From a checkpoint of a small mixture-of-experts model trained on Wikipedia: 1 pick a token.
Below are experts of layer 4 (counted from 0) of a mixture-of-experts language model. Rows are named router (the router's row for the expert), up (a neuron's input weights, with its number), down (a neuron's output weights, with its number) and show model dimensions 0-255. Each number is 128 + 24 x the weight over its row's rms, rounded and kept within 0 to 255. Numbers have three digits each.
Before each expert's rows: "raises" lists some tokens whose logits its average output raises strongly, later layers aside. This comes from a sample of Wikipedia text that the model never trained on.

# expert 5
raises: ".\"", "\".", " |"
router:165128149106107143113154120143117141153133120100168110166109136157132110128126125105141111126158148151132123155154137137163148146133106120151120185101117127157171096114124131116092124153126129106095098090162106090160103081098157151080103107144113135140169106138155108163109127117140095151167125150113115108176113100122160159113101113112127120118182126104136144159152112111122146113159134160089170155104149133064127097090160132186164160150112152137180120148130150165122090121115134148135146109112117131135104150130121125150165101165101100109132091117135135105083144134078116145062145149136092157120136159148106124131143119127147104140143138123118114144145123101097108137079135108116126115102128150119140140146135128194125109108151150139127143143172117124094171101156169
up2:103123132113146123120112099097145125135077138145119168130159135071175171111111134121143107119094155123122134089133145132136099147095109192109100116116120144114114169122098144064104089115130156105099124151088113121127153089108092124154104168118115085132115144153098119180153149136152121136142116141155186146094132121136111138148176123140134129155111134159098111107147182102101144138134111105084109098139181123098109155144165116106112125123092114118104156122188132120101086175124106152124129159122129112142116154116110070126126101097158155119133132111135125109118114114114106121164115146122131114101110122152118141192132074116145127073101113086122137111108118152157146134091111133131131134153149128091141133151112111100105154125143150158150108090134157125145129149123096
down2:150161143140119127106093112089098116090170151150122179120156171154097104158129126094106155138148151098208137115126113089099114136123125143074120156150126092148081106131110148133144152137118106126160157146108153194090138091095140105145128149128140150142112139113138126089130129098118124163140135110123116137111113139116129145119099084110104121123170138073115148162100099132150121123074111133176148146139158143133138127166123146119115161135115126123164074084124106107113126121149145122113101123116130137092135118140136130122152109129088113099132131124145167133174166136166151153141076094117128118129130136101130116129128136143145126139178077127143119103164110121153117151142164129145110098113117129165112142139118071142158153119113143169154135156176132174132117127146071

# expert 3
raises: " and", " ", ",", "es"
router:129103134122159147092157105115141131089154139116107106084159131141139127124147149120152126110117143140091152177166114131167155137164126124149096071156163109159119142088140113155129134077156159156133140142125115162164113138131150134125092117082103136128123054139110117129114119118157131149084125144155139134109112152145078096148164104095130109104159153102058115106172154123137133135141097113118110107098104091143161184112148138106106073111180119153115133140119122094152124118118140136136099162146152196159130115119106154104119148112164134158111096144112132123162102135119153130150111127126166103145132136122162135103144111131116094127141114160120156142127159132113132180136082129167128116143110109128114137106121111134155177174105111100103132134137138163139111152100104
up2:151099150116154091187080168102150111163145158102120110114101130153123136116117161147103100109122113139135100097163102139096104128127117158083142104121116120127105137102150137110069113107116135149149105136140129117104115149124128138157154127157151146150126148088131105172171115132117141168152110107090115145114132128137141093142141145167156103120106088100122080117141169109149121115122117142119145091101116130130172112132135133145145108119121129074152118139159140143157157112129091169081138134140125136134069172131132144169154133137138124078145103112104127128155123119143143160124155125116084097104132108176134138117145092091144153127116141091148153146126146089180160145103108176088143176112077090089129105179133113156161126125164119135113140101141098127140104123159117
down2:170128125140111106089149122121100104149090099161135096136104154177105128132137080135169132145133125142114132117137131078097173132111100048119119139104129135136122088187133091121121131126131099106094118137146153108092115098125149111122112136099124116078163145157111143168106165120114122090146154122171135152182117123202147163082122124126102134131094152149119117139121133108157087123140171115104142149184162124115125154143158087135185137102158145171162109129109134135145139089146158099169147092133117128152138124156113137079151143114155157144130130156119115138155128116163118112137161132109082135166083139131124143086139136127139100109116127138126164125148116142121131122156105136156091153112149119136134121129126144098145116128116136145130120155098119140111080094094133

# expert 15
raises: " |", ",", " ", " (", " and", "."
router:095104175109182109151112073115146102122128154084158127114129108154118145124105195182088144123154119150113134136095120149139139163172093112108109131070109114083097151119080122103149129111161104151131119133148093093133162073113130104118104063082125076119115142160144122125119163142117109146144141153150135150147137117134127143135157111164106145165106123145126110104085145123136119154141128126133156110158142142109096163112109131105099137123133084128122132135179102148146124152127117115129122147133089160158135119102114138149105156103122116119120163144129159164130140150156125087205113132112107110130166069166131118119103114136115137145152145125132128133108124112092119103126162183134098149135115145119129129104161120146100152160131109104095136140101121145174125129141134
up4:125143101148114133133103155138114141118118105150105103166145132107134134159142095086095114100136145137127146137159133144136111127122130119121158140109143198145137151115087145116146110133121102160121129165122119099112152121109142117159164142107163156141151104129067156137155123109136125144123101129145117148130115090137077137150147107134116119140089118134079125121089124101109138076113137124109188107076143100120126131117179108105120064132134142077096091170138164128116140182074144135142117142144159093124132125082148146107150092120112135130130138114165137094172122120122165085095176146147147123087142136124130134117135148080096106122105121149120137153117162176158130124111119127129132142159116138158118133181135158126127130124160168143125138100106147089121083123053138
down4:130183125129132106132131157156142099121094150181127201137125105139117136164167138083140090121126140133134172139162095173124108152135113112083137126109145207144158116078093124099103125119103135124116140112103107153129101141106141136144116132116176127145109156099119110148114123126083100125101130116103129158138101148124163164138101170145121143134094108149088176148154157143149106103106139150092123150113137086132148149141104129158155133091135110119120130152134141085132139150146145118133123137105128101143125120145125089100148094124145152111127129156120123080140137157119127143134143134126143126142117092098142094169110112077128143108088156146125145093126115130128127118142096151144116155059148157155120146130133123051098144118158083162154099142145128075121138106142158

# expert 4
raises: ",", " ", "."
router:095159141127092136176122107158079149124127114137132109148096115136133116128140151147074125115115149154102123114132144105132163075069143144101184119100126128169147111125139122167126136085138116114112134151095149166105123138114090126108117146139113143136148114147128095097130173163101094073133120114112137157123157141155143079160121126118123146070152114116094145121092125148154123139137094124108131104141105129128115129159109108146152151078143174084113158128079074147104127154115127134136134110177147098123150139154092146095105141125113150156117134140130147113144117158098115175130139081129115148109129106105151102123116159167148092137146141092142116092116114140115073168121125175113154132162115108113112139137127116131142124142109117173161092115164173150136102144110172
up2:158145138112114062139126107092120123114119168112152124167114132145186135152117097128127113122116119120102149109124096205155156116156098172091118099099124131154095140163142113095114134137153080156149132149112146143122102141126167166112114126120156162128126111104130179143134103129105170115080087109134138183123134093177100149108162101170145121118124122082087105100122137140110135120146133118097172093142071107106153171143136122093140091114135103131127108117123122152158125138150120163141107135110074165108126134111160142119114141083166139141131127121142147130128113156134093102154134130151167102103114136131129113121122080122135149152136095134168160135139157111117138125123102140098156116129110092151144111108115109112152152128097065141134162120126105174161127119138119
down2:101134148149123131153158148149103142115146125149096136152117142093119146129107147125139169127121103098118131171144171074113131103083150130147137102142170141077129114089095137127139110119093135148100147078128118126135094124144106118160180135110146099144162138137129127097171143153144133145139171123122097103149112122117150148134091145126146104147160108121157143133142135121127096123160142106123112137091124128105110107099121125105151165097119174128081144134148165082121085111060103120143120108174170122157132115155122113149132085086162155138170171156133144168111163099154149145110118137086115163144104136165094111156092139113091097102124147125120096170140104122133120117156163157121123136132128136120117161118113130111109159134155172100101084181121099143122113154168134